python train.py --n_layer=10 --d_model=512 --n_experts=24 --experts_per_token=2 --d_expert=224 --d_shared_expert=0 --activation="swiglu" --moe_layers=[1, 2, 3, 4, 5, 6, 7, 8, 9] --router_score="softmax" --normalize_top_k=true --routed_scale=1.0 --balance_loss=0.00363 --balance_bias=false --init_std_router=0.0065 --lr_router=0.00133 --n_head=8 --n_kv_head=2 --head_dim=64 --vocab_size=8192 --norm="rmsnorm" --norm_place="pre" --norm_eps=1e-05 --positions="rope" --rope_base=10000.0 --rope_fraction=1.0 --qk_norm=false --attn_scale=0.125 --tie_embeddings=false --parallel_block=false --init="uniform" --init_std_qkv=0.0227 --init_std_o=0.00507 --init_std_up=0.0227 --init_std_down=0.00313 --optimizer="muon_variant" --lr=0.007 --lr_mult_o=2.0 --lr_mult_down=1.5 --beta1=0.95 --lr_head=0.00597 --grad_clip=0.5 --warmup_steps=200 --schedule="cos" --final_lr_fraction=0.0 --batch_tokens=[65536, 131072, 262144] --seq_len=1024 --doc_mask=false --z_loss=0.0001 --train_tokens=922800000 --steps=7344 --dataset="wikipedia_en"
Below are experts of layer 7 (counted from 0) of a mixture-of-experts language model. Rows are named gate (a neuron's input weights, with its number), up (a neuron's input weights, with its number), down (a neuron's output weights, with its number) and show model dimensions 0-31. Each number is 128 + 32 x the weight over its row's rms, rounded and kept within 0 to 255.
Before each expert's rows: a language model's description of what the expert responds to; "raises" lists some tokens whose logits its average output raises strongly, later layers aside. This comes from a sample of Wikipedia text that the model never trained on.

# expert 15
Description: Consonant word starts. Single letters or consonant clusters beginning or inside words, often in technical text or LaTeX, such as f(our), th(umb), gr, sp, pl.
raises: "ic", "it", "ot", "em", "ro", "ect"
gate0 [149 219 132 106 129 102 109  60 178 113  75 115 124  49 136 147 157  77 103  99 132 136 169  84 120 136 101 161 157 162  59 136]
up0 [121  63 103 155  33 107 139 131 101  88 104 146 122 161 107 108 148  99 115 127 174 137 105 101 119 123 111 214 106 199 128 107]
down0 [128  79 135 199 112 177  91 157  81 148 198 187 113  94 153 137 134  83  92  66 161 141  59 113 170 117 109 171 174 133 146  96]
gate1 [163 113 122  84 121  60 110 116 179 190 100 130 181 120 130 161  84 128 139 123  79 155 164  97 133  63 164 138 105  82 144 125]
up1 [ 90 155 123  99 119 113 173  66 200 127 193 178 134 121 136 107 145 132 148 186 137 182 159 150 129 155 140 151 188 157 117 136]
down1 [188 196 107 138  96 173  95 166 111 100 124 137  74 140  63 201 126 138 150  66  97 121 177 143 110 151 183  91 155 120  82 126]
gate2 [131  90  86 140 127 143 109 130 121 183 128 142 138 125  99 126 118  75 171  95 120 138 126 101 174 125 152 132 145 225 110 157]
up2 [ 90 154 134  84 109 127 118  56 187 140 126 125  86 112 159  75 124 159 146 149 151 108 140 164 153 163 114 143 139 132 155 121]
down2 [125 131 127 123 126 126 117  91 101 184 105 130 130 121 145 128 126  63  85 136 125 138 124 177 207 110 154 204 148  82 133 148]
gate3 [139 164 120 173  95 147 147 133 127 218 149 110 136 107 133 207 103 115 119 193 153 144 127 152 143 123 114 104  97 109 153 152]
up3 [121  92 116 171 136 111 106 175 118 128 176 170 107 172 110 110  98 155 183 109 103 104 151 142 140 102 127 105 137  50 126 153]
down3 [117 127  89 158 170 153 102 127 119  75 145 107  46 118 158 159 129 105 134  99 148 144 114 127 179 127 112 150 103 117 127 141]
gate4 [164 147  37 156 161 134 140 126 134 112 135 112  92  49  88 134 153  71 139 167 170 161 137 135 169 119 151 102 130  44 181 113]
up4 [116 113  89 102 133 106 163  91 137 113  85 128 159 137 113 152 155 169  87 100 108  80 130 134 129 223 104 157  62 111  99 153]
down4 [140 126 160  59 121 147 184 183 101 160 132 111  97 146 105 161 142  85 112 114 153 127 152 112  84 186 112 158  65  93 138  99]
gate5 [141 132  95 167 133 104 135 139 111 132 103  77  98 129 136  93  92 122 183  97 182 160 117 158 226 132 135 160 164 143 133 144]
up5 [ 77 167 125 122 107  94 162 204 133  88 128 145 161  84 188  84  91 138 157 134 158  67 182 106 100 112 104  98 230 142 121 107]
down5 [153 148  85 138 138 149  98  97 147 209 107 180 162 128 174  92 118 134  74 176 158 100  94 114 118 185 218 198 173 184 167 143]
gate6 [167 160  96  96 113  94 122 130  83  81 121 184 171  91 126  91 109 118 117 154 139 136 125 140 111 131  79 178  79 137  89  95]
up6 [170 169 179 159 158  92 176 101 126  99 115 129 189 186 143 127  80 179 140  84 102  73 146 168 100 117 177 171 100 104 124 130]
down6 [107 162  99 101 148 102 166  70 122 116 123 129 138 137 134 160  97 143 116 145 118 157 108 119 129 111 136 141 103  79 108 126]
gate7 [ 85 112 116 119 135 140 124  93 124 154 116 146  78 189 138 166  74  82 210 160  58 100 100  85 240 107 134 113 123 131  65 130]
up7 [216  92 133  94 165 189  92 130 156  89  71 122 105 102 174 110 218 148 140 150 134  98 117 146  96 172 109 118  89 115 141 160]
down7 [138 159  49 172 104 120 157 100 123 112 143 119  82  86  71  67 144 136  95 133 154 163 123 151 150 121 119  42  85 107 158 137]
gate8 [130  80 129 125 131 126 100 143 126 132 166 153 145 167 132  86 154 159  83 132 196 180 159  99 153 153 174 121 136 130 129  98]
up8 [ 97 181  73 175 136  74  95 130 140 149 130  88 152  88  77 100  92 128 101 165  35 101 119 139 101 101 171 107  73 158 120 139]
down8 [113 125 107  83 142  98 137 108 188 124 113 109  94 174 120  66  76  91 193 151  76 156 142 122 115 142  49  89  98 122 146 116]
gate9 [127 124 101  93 160 109 135  81 201 135  93  98 182 132 117 137 103  61 136 162 149 109 129 121 141  95  78 140 115 173 109 138]
up9 [ 92  94 134 151 145 160 163 135  67 138  98 123 151  98 141  99 105  77 116 166 125 149 158 188 139 105 150 158 104  89 102 166]
down9 [115 136 110 168  88 148 152 104 152 134 129 168 109 132 115 207 122 126  96 161 117 171 136  72 116 112 150 143 124 181 105 153]
gate10 [141 164 107 139 133  99 108 120 105 177 135 104 105 154  97 117 185 185 147 145 164 104 106 148 129 140 159 148 147 113  49 130]
up10 [154 151 169 163 152 120 126 167 162 123 154 102 111  82 135 109  97  80 131 140 139 163 136 159 132 125  97 130 128 186 131  70]
down10 [102 144  65 126 150 132  66 121 160 181  55  83 132 100 105 154 126 133 136 129 166  83 143 106 167 122 132 152 127  80 108 137]
gate11 [150  87  81 125 150 124 126  87 117 143 161 128  69 164  91 122 151 141 103  54 106  81 105 111 121 145 178 127 116 121 133 148]
up11 [104 177  94 136 126 133 137  96 116 110 132 184  96 124 110 118  67 119 121 124 107  84 162  93 131 145  92  95  58 110 162 122]
down11 [ 94  48 138 146  92 141 176 120 100  58 188 121 142  84 103 123 100 134 106 154 152 154  75 112  99 108 104 127 145 139  79 150]
gate12 [149 139  91 136 108 146  95 111 168  73 106  83 121 134 105 129  92 144 143 150  86  97 132 158  93 124  86 131  76 141 101 157]
up12 [ 11  94 151 115 138 141 103 194 132 138 138 151  99 150 120 129  79  92 168 145 136 136 176 111 127  98 138 162 175  86 136  96]
down12 [ 65 117 114  88 116 147  61 128 116 135 132 152 145 168 125 119 139  88 116 117 199 127 119 152 117 110 175 122 113 153 115 146]
gate13 [ 55 135 185 131 119  81 161  90 143 187  94 107 108 123 128 153 115 172 194 137 116 110 144 120 114 155 120 135 150 154 102 126]
up13 [148 209 106 155 122 103 129  98 145 155  89 231 110 155 121  40 131 115 140 183 105 131 200  67 117 165 118 151 178 129  91 109]
down13 [139 184 198 122 131 124 151 143 148 145 113 126 144 178 159 126 140 150  76  82 185 107 124  77 119 175 118 141 100 129 140  97]
gate14 [157 149 127 149 144  97 124 129 124 137 160 155 157 123  82 107 140 145 120 168 167 109 148 111 143 165 137 127 105 132  79 106]
up14 [131 125 140 109 107 139  65 203 121 131  61 179 120 173 142 112 153 196 137  80 116 172 141 151 120 113 116 154 139 161  92 180]
down14 [ 96 109 168 123 125  81 173  87 227 137 110 184 122  80 126 172 103 135 146  90 117 122 148 178 139 115 105 159  79  74 188 139]
gate15 [164 194 127  86 120 124  74 172 125 110 111 133 119 129 182 148 166 122 119 119 147 141  93 127 105 167 137 156 115  87 114 119]
up15 [105 164 152 107 122 138 126 173 100 147 124 112 108  78 124  44 121 111  94 113  75 104 137 125 113 142 166  97 144 164 109 198]
down15 [134 126  95 141 141 128 122 138  68 134 127 104 131 147 113 198 160 148  98  98  73 102 131 137 128 147  97 136 144  50 151 125]
gate16 [ 87  73 148 134 133 104 151 105 109 120  95 109 147 147  88 155 109 152 119  95 108 115 126 167 149 141 138 123 140 114 132 148]
up16 [161 163 157 176  95 126 112 139 114 112  88 131  40 138 148  99 145 150 144 149 175 146 110 129 112  67 138 153 130 120 130 119]
down16 [138 119 118 176 120 156 108 116 145 158 173 160  77  43 135 109 124 111 150 110 162  79 112  75 142  50 118 161 136 225 142 100]
gate17 [139 136  94 119  94  67 113 135 116 139 164 165  69  48  94 127 114 163 162 130 151 170 134 151 169  81 112 117 141  85 135  95]
up17 [126 110  84 140  93 120  99 139 122 116 157  96 167 131 169 149  99 180 171 179 161  83  50 118 105  72 177 108 138  83 134 101]
down17 [ 97 118 140 132 121  65 114 103  70 154 217 108 144 114 104 110 149 136  90 141  75 108 156  88 136 153 104 150 104 113  95 124]
gate18 [ 69 141 114  80 115 154 163  61 119 135 103 132  60 141 143 139 134 105 148 135 151 143 148 123 138  92 126 138 130 127 126 141]
up18 [172 156 178 124 101  83 180 114 126  92  99 117 162 117 173 110 146 140 154 123  85 127 120 151 133 168  97 151 153  25  76 121]
down18 [115  53 115 144 116  85 132 157 126 117  95 136 121  75 129 153  69  94 126 124 130  93 138 151  76 111 134 109 149  96 126 139]
gate19 [121 153 154 124 114 117  87 109 137 146 143 164 156 164 152 186 151 126 131 126 147 156 165 143 131 154 184 114 136 147  98 124]
up19 [ 83  87 196 152 117  90 120 152 107  70  85 169 122 151  90 182 154 112 147 122 189 148 139 118  97 114 150 162 104 143 118 103]
down19 [165 162 136  75 103 118 123 116 102 168 131 184 162  93 132 196 196 149 148 141 149 142 132  71 104 167 133 103 125  97 136 122]
gate20 [179 101 155 124  75 136 119 163 122 153 128 129 139 122 185 150 148 145 133 143 194 129  94 101 147 100 138 119  84 131 114 136]
up20 [117 150 151  75 150  83 131  91 126 121  92 113 153 158  79 134 143 127 125 173  95 106  80 160 111 138 120  90 166 110 176 149]
down20 [104  65 112 160  94 110 134 148 147 143  98 172 147 177 122 113 102 144 151 160 144 133 132 132 142 136  99 146 130 144 141 158]

# expert 19
Description: Articles and possessives. Determiners and possessive pronouns before a noun, especially in song and album titles, such as an, his, her, their, its, apostrophe-s.
raises: "s", " ", " a", " in", " out", " ex"
gate4 [102 149 175 136 145 144 119 113  58 136 106 143 136 173  89 143 123  71 110 170 137 142 125 131 114 101 124 172 130 133 117 141]
up4 [117 136 199 115 158 170 204 124 100 107 195 178 144 111 108 140  99 128  90 148 133 138 136  73 115 102  85 135 108 127 138 145]
down4 [ 67  89 113 126  65 190  98 175 122 143 115 168 129 145 125  85 151 101  74 137 112 155 150 135 129 115 150 164 128 113  82  94]
gate5 [153 178 162  83 159 120 149 101  75 103 163 109 173 100 141 146 159  51 147 104 151 132 125  91 153 177 139 152  94 181 147 133]
up5 [135  94 101 136 102 142 148 163 160 135  87 132 116  64 131 103 111  98 136 106 101 144 164  58 186 121  95 135  91 128 122 164]
down5 [161 143 123 175  59 143 139 116  75 177 116 110 173 120 159 164 113 141 135 179 183  68 163 117 157 137 119 109 162 105 117 152]
gate6 [129 187  93  92  77  75 124  45 111 119 133 134 101 103 115 157 148 112 123 123 128 101 127 146 141 110 164 123  99 154  98 136]
up6 [102 140 123  91 124 101  96 139 102 114  48 119 130  88  86 173 127 109 140 135 127  64 141 159 157 112 148 140 167 125 153  72]
down6 [133 103  88 156 106 127 150 132 109  87  86  55 163 147 197  77 167 137 140 108 128 154 126  93 160 135 129 138 136 105 143 146]
gate7 [140  81 119 143 170  51 141 157  90 148 140 111 157 101  82 149 138 142 147  90 163 123 154 127 107 163 100 195 135 103 158 141]
up7 [ 96 127 134 120  57 159 148 185 132 199 154 116 149 125 178  38  95 114 121 158 141  97 125 117 142  99  83 133 118  84 131 116]
down7 [164  92 110  62 149  99 102 164 107 137 154 159  83 147 117 143 125 176 125 163 151 150 156 139 135 148  74  59 108 130 134 122]
gate8 [133 134 135  69  87 162 142 105 141 109 149 109 159 186 146 139 184 102 130 163 117 130 168 187 121  70 153 175  83 109 112  99]
up8 [151 156 160  89 157  85 117  76 107 135 173 138 131  98 159 120 146 148 118 114  89  72 138 174  95 149 170  91 149 103 111 142]
down8 [129 150 206 104 131 156 127 124 184 122 146  99 153 155 127 129  99 137 120  49 130 133 138 138 158 142  62 146 153 120 105 139]
gate9 [170 141 119  69 131 115  97 150  76 122 127 150 144 133  93 104 119  91 126 124  97 140 151 112 143  95  97 154 152 161 174  93]
up9 [ 91  97 123 133 181 126 123 110 119 117  91  89 143 146 106 112 179 137 128 132 162 139 154 198 179 154 167 137  80 144 122 161]
down9 [ 95 121 128 166 137 122 160  85 149 178 162 133  87 159 109  67 163  86 148 137 114 169  94 140 159 130 144  72 153 142 143  48]
gate10 [122 138 153 131 127 111 127 145 168  96 167 126 143 138 172 133 161 233 156  64  94 116 149 149 124 127 166 173 162 105 125  76]
up10 [ 72 125  55 110 139 135  86 133 127 149 133 112 143 167 106 151 145 175 142  90 163 118 194 123 104 170 155 112 164  64 141 120]
down10 [100 130 169 203 141  93 104 108 106 100 106 125  92 103 147 101  86 130 100  82 141 156 137 114 143 138  97  59  72 150 185 121]
gate11 [166 145 154 204 105 115 132 129 191 107 133  79  88  64 107 132 140 106 137 165 122 115 113 139  78 166  60 130 155 178 132  81]
up11 [ 92 106 155 128 142  84  90 140  98 120  94 143 152 123 114 128 107  95 141  94 171 133 111 132 167  92 163 162  83 117 160 111]
down11 [126 143 177 160 180 146 133 112 114  77  93  87 165 173 164 133 117  92  78  96 139 105  92 132 138 106 148 124 133 167 189 158]
gate12 [104 112  86 126  92  95  79 156  73 112  99 128 103 134 155 109  96  95  96  90  83 152  82 134 163 132 123 102 111 106 107 143]
up12 [136 171 114 107 136 172 137 110 136 183 160 106 115 160 117 139 132 110 138  96 129 115 138 118 127 157 131 124 146 105  57 142]
down12 [132 147 142  87 129 132 101 124  98 164  68 135 135 153  96 107 108  98  77 110 135 128 143 107 138 150 107 186 172  98 144 136]
gate13 [123 125 108 148 143 104 107 141 143  72  89  98 152 131 131 144 111 166 127  86 116 106  82 160  86 109 142 111 121  84 144 142]
up13 [186 220 138  73 132 108  81  74 108 162  89 124 128 154  89 143 167 139 147 104  99 100 142 138 122 127 143 154 107  88 101 100]
down13 [156 101 132 149  69 117 158  95 121 134 140 144 141  89 178 124 145 152 151 145 129 162 145 111 144 135 186 110  93 109  88 135]
gate14 [134 112 156 140 105 155  59 130 103 145 178 121 125 162 117 164 141 103 169 136 142 176 117  80 145 137 112 136 125 156 128 133]
up14 [114 103  79 122  88 134 124 124 172 184 159 123 146 200  81  89 109 152 131 129 154 161 134 150 139 113 100 126 132 138 144 135]
down14 [144 110  82 172 166  85 156 152 170 136  46  88 129 162 146  97  56 135 166 109 167 141  72 114 111 139 153 178 185  94 177  78]
gate15 [111 119 139 126  94 148 164 138 168 143  97 101 163 143 136  90  98 118  94 120 170 115 110 195 149  85 101 157 114 125 198 139]
up15 [ 90 160  78 145 113 136 132 123 116  52 134 192 128 126  78 156 108 128  94 129 141 165 108 112 171 107 126 107 162 110 154  91]
down15 [145 122  99  96  99 127 109 108 139 130 130 124 122  67 107 119 176 106 138 149 152 189  82 102 104 191 182 166 106 132  37 146]
gate16 [ 99  73 144 158 153  93 182 149 120  94 138 120 161 167 125 131 156 116 137 128 131 169 143 146 134 106 178 126 181  81 151 195]
up16 [ 99 128 131 130 138 120 134 190 178  70 127 116 132 108 102  80 203 106 130 140 132 103  72 105 126 123 124 166 162 112 125 159]
down16 [133 126 115 102 117 129 159 100 123 174 133 131 114  48  79 167  98 165  89 137 107 158 128 111  96 132 107 115 175 130 131  69]
gate17 [120 146 109 147 136 149 147 139 103  69 136 191 127 122 167 113  69 105 132  99 119 117  59 123 108  57  95 128 115  87 141 106]
up17 [ 95 120 160  88 162 104 175  84 133 118 146 158 149 156 157  94 109  87 104 122 120 146  95 125 131 141 102 120 127  94 155 132]
down17 [ 95 183 126 177  75 158  45 127  98 133  85  85 148 119 133 118  71 156  99 106 131  90  91 133 129 129 111 158 129 229 186 111]
gate18 [133 173 112  91 103 141  96 157 111 171 148 158 108 109 145  86 130  83  59 107  65  80 129 131 128  96 165 100 151 192 172 119]
up18 [133 156 145  95 138 168 114 138  36 188 134  91 125 178 119 120  89 164 103 131 132 142 109 128 152 114 104 103 128 101 155  99]
down18 [ 89 101 140 164 142  70 146 135  53 152  98 113 128 115 134 146  59 126 135 170  99 145 142 104 141 171 106 126  78 113 182  78]
gate19 [ 95 128 155 134  86 131 178 102 142 157 122 142 147 124 124 118 136 100 124  31 164 127 152  97 143 134 171  99 155 184 150 137]
up19 [141 109 121  87 141 147 121 137 119 179 156  99 158 110 140 141  80 143 119 124  97  98 128 206  94 136 112 161 128 111 130 115]
down19 [176 160 133 101  95  99 127 128  78  87 170 107 165 113 132  92 138 110  93 112 152 159  93 184 117 122 145 133 185 159 147  90]
gate20 [142 172 160 136 104 155 119 101  72  68 199 108 189 184 145 156 129 113  98 160  97 115 140 124 103  89 134 153  61 122  97 117]
up20 [207 129 125 130 144 114 144  84 162 190 155  57  98 130  97 136 131 123 156 174 142 176 106 135  91 165  93 115 141 132 162 129]
down20 [129 150 209 129 118 185 138 125 115  82  85  90 116 180 169 171 176  84  89 130 122 107  88 109 133 151  73  69  97 105 117 191]
gate21 [133 101 132 180 152 137 198 178 144 131  76 154 144 111 101 150 148 113 159 166 151 106 121 103  85 132  93 120 109 124 140 152]
up21 [131 208 148 160 102 210 105 145 139 118 156 146 103 104 173  89 190 109 134 188  85 132  99 120 156  98 178 106 128 178  75 137]
down21 [172  95 177 109 112 181 150 147 103 170 136 154 174 208 136 151 177  66 157  88  77 122 158 107  85 196  92 173 123 115 103 146]
gate22 [ 92 170 197 168 157 112  57 103 145 148 151  97 168 160 125 132 121 227 160 100 115 177 151  66 134 140 108 136  96 174 107  97]
up22 [104 151 150 139 127 133 100 206 141 134 139 140  99 172  76 131 111 139 128 151 147  93 130 178 124 133 113 117 146 127 197 142]
down22 [127 137 190  89 112 118  68 137 116 171 153 131  76 150 129 160 102 103  90 146 183 109  97 225  57 140 115 179 159 155 191 137]
gate23 [134 143 157 137 151 114 129 114 202  70 144 114  73 161 123  93 115  96 137 136 132 135 149 120 151 137 139 107 153  99 205 126]
up23 [108 104  94 135 116  93  76 110 119 118 169 184  92 159 152 131 148 115 123 125 165  99  92 177  97 105  96 165 159 134  69 164]
down23 [117 128 128 101  97  90 115 170  60 143 124 120 137 157 139 135 136 120 154 104 202  92 154 117  95 102 150 224 127 130 147 151]
gate24 [183 141 147 178  81  55 131 158 134 131 125  90 171 107  61 137 148 132 166 106  81 133 142 138 173  81 156 202 149 152 225 120]
up24 [168  96 114 164 100 112  88 147  55 144  81 168 155 122 117 154  96 112 112 193 199 188 189 141 134 152  87 170  79 107 100 165]
down24 [112 146 122 114 147 159 179 145 139 157  83 122  99 163  91 183 187  97  78 140 178 105 136 106 139  79 106 140  97  83  92  99]

# expert 3
Description: Sports table names. Team, club and player name pieces and stat abbreviations in sports tables and results, such as USA, MF, Apps, W, APG.
raises: " |", ";", ",", ".", "\n", " "
gate0 [164 121  91 112 142  76  82 178 136 138 105 159 104 124  92 180 128 150  79 174 125 141 145 107 123 143 166 138 145 168  69 122]
up0 [173 119 162 147 152 102 124  58 121 179 144  69  99 142 116 148 218 132 109 111 124 176 116 132 126 120 117 119  44 164  95 145]
down0 [183  75 159 155 142 185 110 191 118 162 114 167 119 135 139 129 144 110  92 100 105 138 138 198 126  78 111 144 119 113 151 113]
gate1 [150 133 113 121  88 124 168  87 199 119 181  59 179 144 106 113 113 151 112 118  93 124 127 130 169  96 128 127 108 118 140 149]
up1 [141 108 158 106 186 190 160 108 127 114 139 125 191 175  92 126 152 102 193 148  84 140 122  79 100 108 177 147  55 167 159  78]
down1 [150 132 113 111 126  95 172 146 170 118 151  93 143 165 193 128 190 201 184 129 111 153  82 189 170  91 129 193  85 154 146  72]
gate2 [113 107 150 196 175 137  89 156 187  98 121 165 155 178 119 133 192 148 100 111 122 178 130 157 168 153 113 126 122 129 134  76]
up2 [168  87 144 131  98 113 101 111  90 145 134  65 106 155 145  63 105 105 143 104 106 156 125 145 166  90  94 189 142 156 109 155]
down2 [129 113 125 138 150 110 135 214 172 211 103 124  80 118  96 137 163 119 115  55 138 170 176 137 115 173 116 123 107  58 151 115]
gate3 [133 183 108 136 132  84 151 112  83 166  76 152 164 113  96 124 135 104  61 183 119 164 161 129 166 116 151 150 129 148  78 118]
up3 [200 118 100  65 146 116 135 129 164 124 118  91 163 108 171 167 219 132 154  64 121 177 147  89  88  73 171 131 106  91 144 187]
down3 [130  88 160 183 161 164 171 139 160 149 202 171 139 140 195 100 147 172  55 160 138 114 142 109 147 123  67 146 131 153 148 124]
gate4 [135 200 135 117  60  83  45 164  91  99 124  90 144 143  63 152 138 110 130 111 140 139 139 136 113 145 126 146 115 134 144 120]
up4 [103 113  97  98  78 201 138 142 127  95 110 141  98 125  93 109 150  70 129  96 119  97 134  64 159  84 130 139 147 127  58 182]
down4 [165 109  88 114 142 162 145 143 100  94 170 116 137  66 155 151 113 117 120 179  87 168 133 170 100 160 159 130 167 142 128 182]
gate5 [113 125 104 130 153 104 151 140  88 113 120  90 105 111 114 133 106 118 126 135  83 140  90  86 156 119 149  88 103 129  92  97]
up5 [150 143 131 142  71  75 109 125 184 144 172  97  94 158  79 159 147  93 149 162  92 138 114 106 129 140 174 127 125 152 167 171]
down5 [161  82 193 138 129 107 131 135 158 151 187 111 132 121  41 139 173  71 123 150 145 142  98  99 108 111 141 107 127 104 156 110]
gate6 [131 183 162 116 135 166 170  89  96  62 144 202 120 147 153 108 172 165 114 129 128 103 116 107  66 171 137 133 139  79  75 119]
up6 [158 119 154 135 142 101 156 185 161 115 112 127 184 153 180 135 154 147 136 117 113  59 126 194 159 164 113  97 151 134  45 116]
down6 [142 115 111 166 122 125 126  89  94 121 160 155 130 164 118  86 104 118 141 161 175 139 118 187 152 102 109 119  77 116 150  66]
gate7 [156 160 145  85 130 107 106 139 129 105  97 116  75 202 141 132 110 143 144 153 186 157  92 132 114  81 163 157  44 126 129  90]
up7 [122 158 111 106 118 142 144 124  95 148 119 153 108 148  64 127 132 136 132  94 137  86 109  97  54 120 152 133 116 154 117 100]
down7 [144 161 142 123 165 134 179 150 158 123 112 121  80 125 106 167 117 134 154 111  97 124 145 105  93 115 118 107 125 139 138 148]
gate8 [127 123 145 174 162 111 129 181 173 144 144  86 171 158 118 131 128  89  94 139 123 172 111 135 224 141 107 140 112 112 155 118]
up8 [119 180 101 123 164 110 182 159  88 109 133 123 121  86 148 155 108 113  96  87 184  96 168 105  84 186 129 136 119 162 119 186]
down8 [127 150  78 143 112 122 112 124 110  79 133 154  85 155 145 129 158 130 143 109 142 160 136 107 126 179 158  88 136 109 181 184]
gate9 [142 104 107 118 103 103 126 108 120 152 132 165  69 101 152 142 163 141 107 143 173 170  99 130 105 157 210 108 157 128 197 131]
up9 [123 145 122  49 148 111 141 146  92 128  79 137 114 137 152 125  98 141 155 151 153  90  92 110 102 118 138 145  82 108  93  74]
down9 [112 155 105 154 125 103 116 211  79  86 128 175  79 116 155 158 123 127 195 138  54 129 147 126 134 202 138 124 132 177 104 139]
gate10 [108 139 103 119 135  92 141 130 134 148  97 180 168 123  73 129 133 129 132  66 191 109 143 145 135 135 140 170 128 147  88 124]
up10 [161 155  92 125 141 112 101  89 133 141 154 111 173  87 138 153 112 129  76 180 137 135 131 159 175 151  69 148 103 166 143  83]
down10 [ 53 100 195 161 154 110 101 111  90 106 127  93 142 118 142 129 128 158 142 135 159 106 140 113 126 177 134 177 139 185 164 157]
gate11 [ 69  91 100 146 125  96 135 146 116 154 126 100 117 138 107 109 112 133 166 147  42 132  56 146 127 158 193 177  97  89  91  92]
up11 [127 197 174 150 190 184 166 147  78 120 117 137 117 166 118 105 174 118 120 141 162 130 120 144 119 179 118 159  94 114 163 106]
down11 [ 81 123 114 127 126 154 195 162  85 120 125 134  93 106  94 149 155 139  94  97 172 130  98 188 151 113 144 129 106 157 139 130]
gate12 [ 95 154 172 159 178 101  31 126 145 115 167 177 155 152 169  56 174 161  98 123 109 125 175 126 130 162 159 117  89 145  88  99]
up12 [154  81 162 108 139 106 159 135 145  77 140  72 125 124 143  97 126 135 166 105 115 129 151 181 105 131 127  82 125 145 163 130]
down12 [182 122 142 163  96 112 129 178 171 125 186 161 145 117 139 110 133 144  86 154 139  98  97 132  96 131  79 128 132 107 156 154]
gate13 [137 147 103 172 116 111 162 127 102 130 123  88 105 101  98  84 161 189 106 118 166 176  97  97 187  88 137 122 137  64 125 115]
up13 [164 181 100 150 148 108  92  71 156 114 160  97 153 130 136  80 128 126  95 130 138 130 103 122 149 104 136 149 133 113 103 156]
down13 [127 131 150 154 147 125 142  94 115 155  94 138 152 130 135 124  85 121 136 134 126 152 102 123  91 120 175 102 144 120 126  98]
gate14 [154 122 103 205 178 128 149 134 108 116 196 132 136 152 143 105 125  77 165  81 159 128 178 115  75 131  19  94 119 158 129  78]
up14 [116 142 144 108 152 104 103 184  96 104 146  71 148 136 175 142 107 130  89 134 168 167 124 140 142 153 181 105 157  79 123 149]
down14 [125 132 134 105 124 112 125 124 118 202 143 100 130 120 118 153 118 115  91 132  80 111 133 134 100 143 128 115  86  78 163 103]
gate15 [134 172 245  86 148 153 143 136 142 124 180 104 154 116 142  80 172 176  70 159 159 117  74 188 163 115 184 122 175 108 150 161]
up15 [124 161 134 139  96 114 147 128  78 128 107 140 135 147  26  81 131 168  76 133 118 140  95  91  86 143 130 198 143 107 169 167]
down15 [162 120 140  95 113 101 167 180 129 124 141 151 131 112  61 169 135 136 168 156 146 142  98 106 128 112  85 149 113 110  90 106]
gate16 [147 140 116 101  79 110 124 101 206  58 106 108 132 152 149 127 146  99 173 135 174 162 137 141 129 163 107 120 171 100 138 143]
up16 [148 109 163 181 138 114 151  81 117 136 102  99 141 120 188  80 159 102 165  82 125 107 153 125 137 102 137 163 123 115 153 114]
down16 [110  68 103 170 137 107 122 128  95 125  99 161  92 128 189  84 152 125 119 111 140 151 142 122 128 149 195 130 125 114 130  80]
gate17 [192 139 135 117 113 128  70 136 139 115  66  86  56 156 188 135 106  86  72 105 209  83  98 124 133 118 120  95 131 151  83 155]
up17 [ 94 105 162 176  61 136  98 153 170 111 135 141 120 138 102 142 138  65 180 161 115 125 112 104 132 159 168 117  87 146 149 140]
down17 [115 206 102  63 114 148 137  96 146 115  99 180 128  59 118 176 128 104  99 128 107 120 130  91 118 101  78 106  72 119 126 108]
gate18 [137 156 159 190 115  33 160 160  95 105  79 107 126 132 150 179 150 139 156 238 107 152 125  90 139 127 141  88 149  89 113 142]
up18 [114 161 125 152 125  93 125 119 128 154 155 120 124 155 124  83 176  60 106  92 147 132 128  66 117 147 107  64 146 110 162  75]
down18 [178  99 132 161  92 107 113 134 134 113 154 141 126  59 164  95 164 135 186  97 116 124 160 157 140 197 145 151  71 131 160 160]
gate19 [160 142  97 132 172 168 117  85 105  66 161 108 169 127 157 108  96 115 182 141 147 165  81 132 156  95 137 141  56 148 135 122]
up19 [157 123 118 130 116 159 128 129 175 115 164 172 122 169 124 130 141  51 117 137 212  88  92 159 172 202 155 141 105 172 130 175]
down19 [140  84 168 139 198 123 110 142 137  90 103  88 118 132 126 112 200 164 121 130 133  82 133 104 180 106 184 183 164  91 149 123]
gate20 [130 162 122 149 128 130 121 116 130 167 128 102 120  77 120 132 171 121 147 138  78 138 111 111 119 155 139  51 155 107 118  97]
up20 [ 99 130 103 128  85 154 170 120 158 109 116 166 158 107 123  79 109 100 164 153 161 128 149 110 173 142 120  86 153  82  58 116]
down20 [104 116 134 143 134 100 132  88  69 170  89  80  96 108 106 173 150 107  84 124 135 158 110 163 134 114 133 113 120 101 134 166]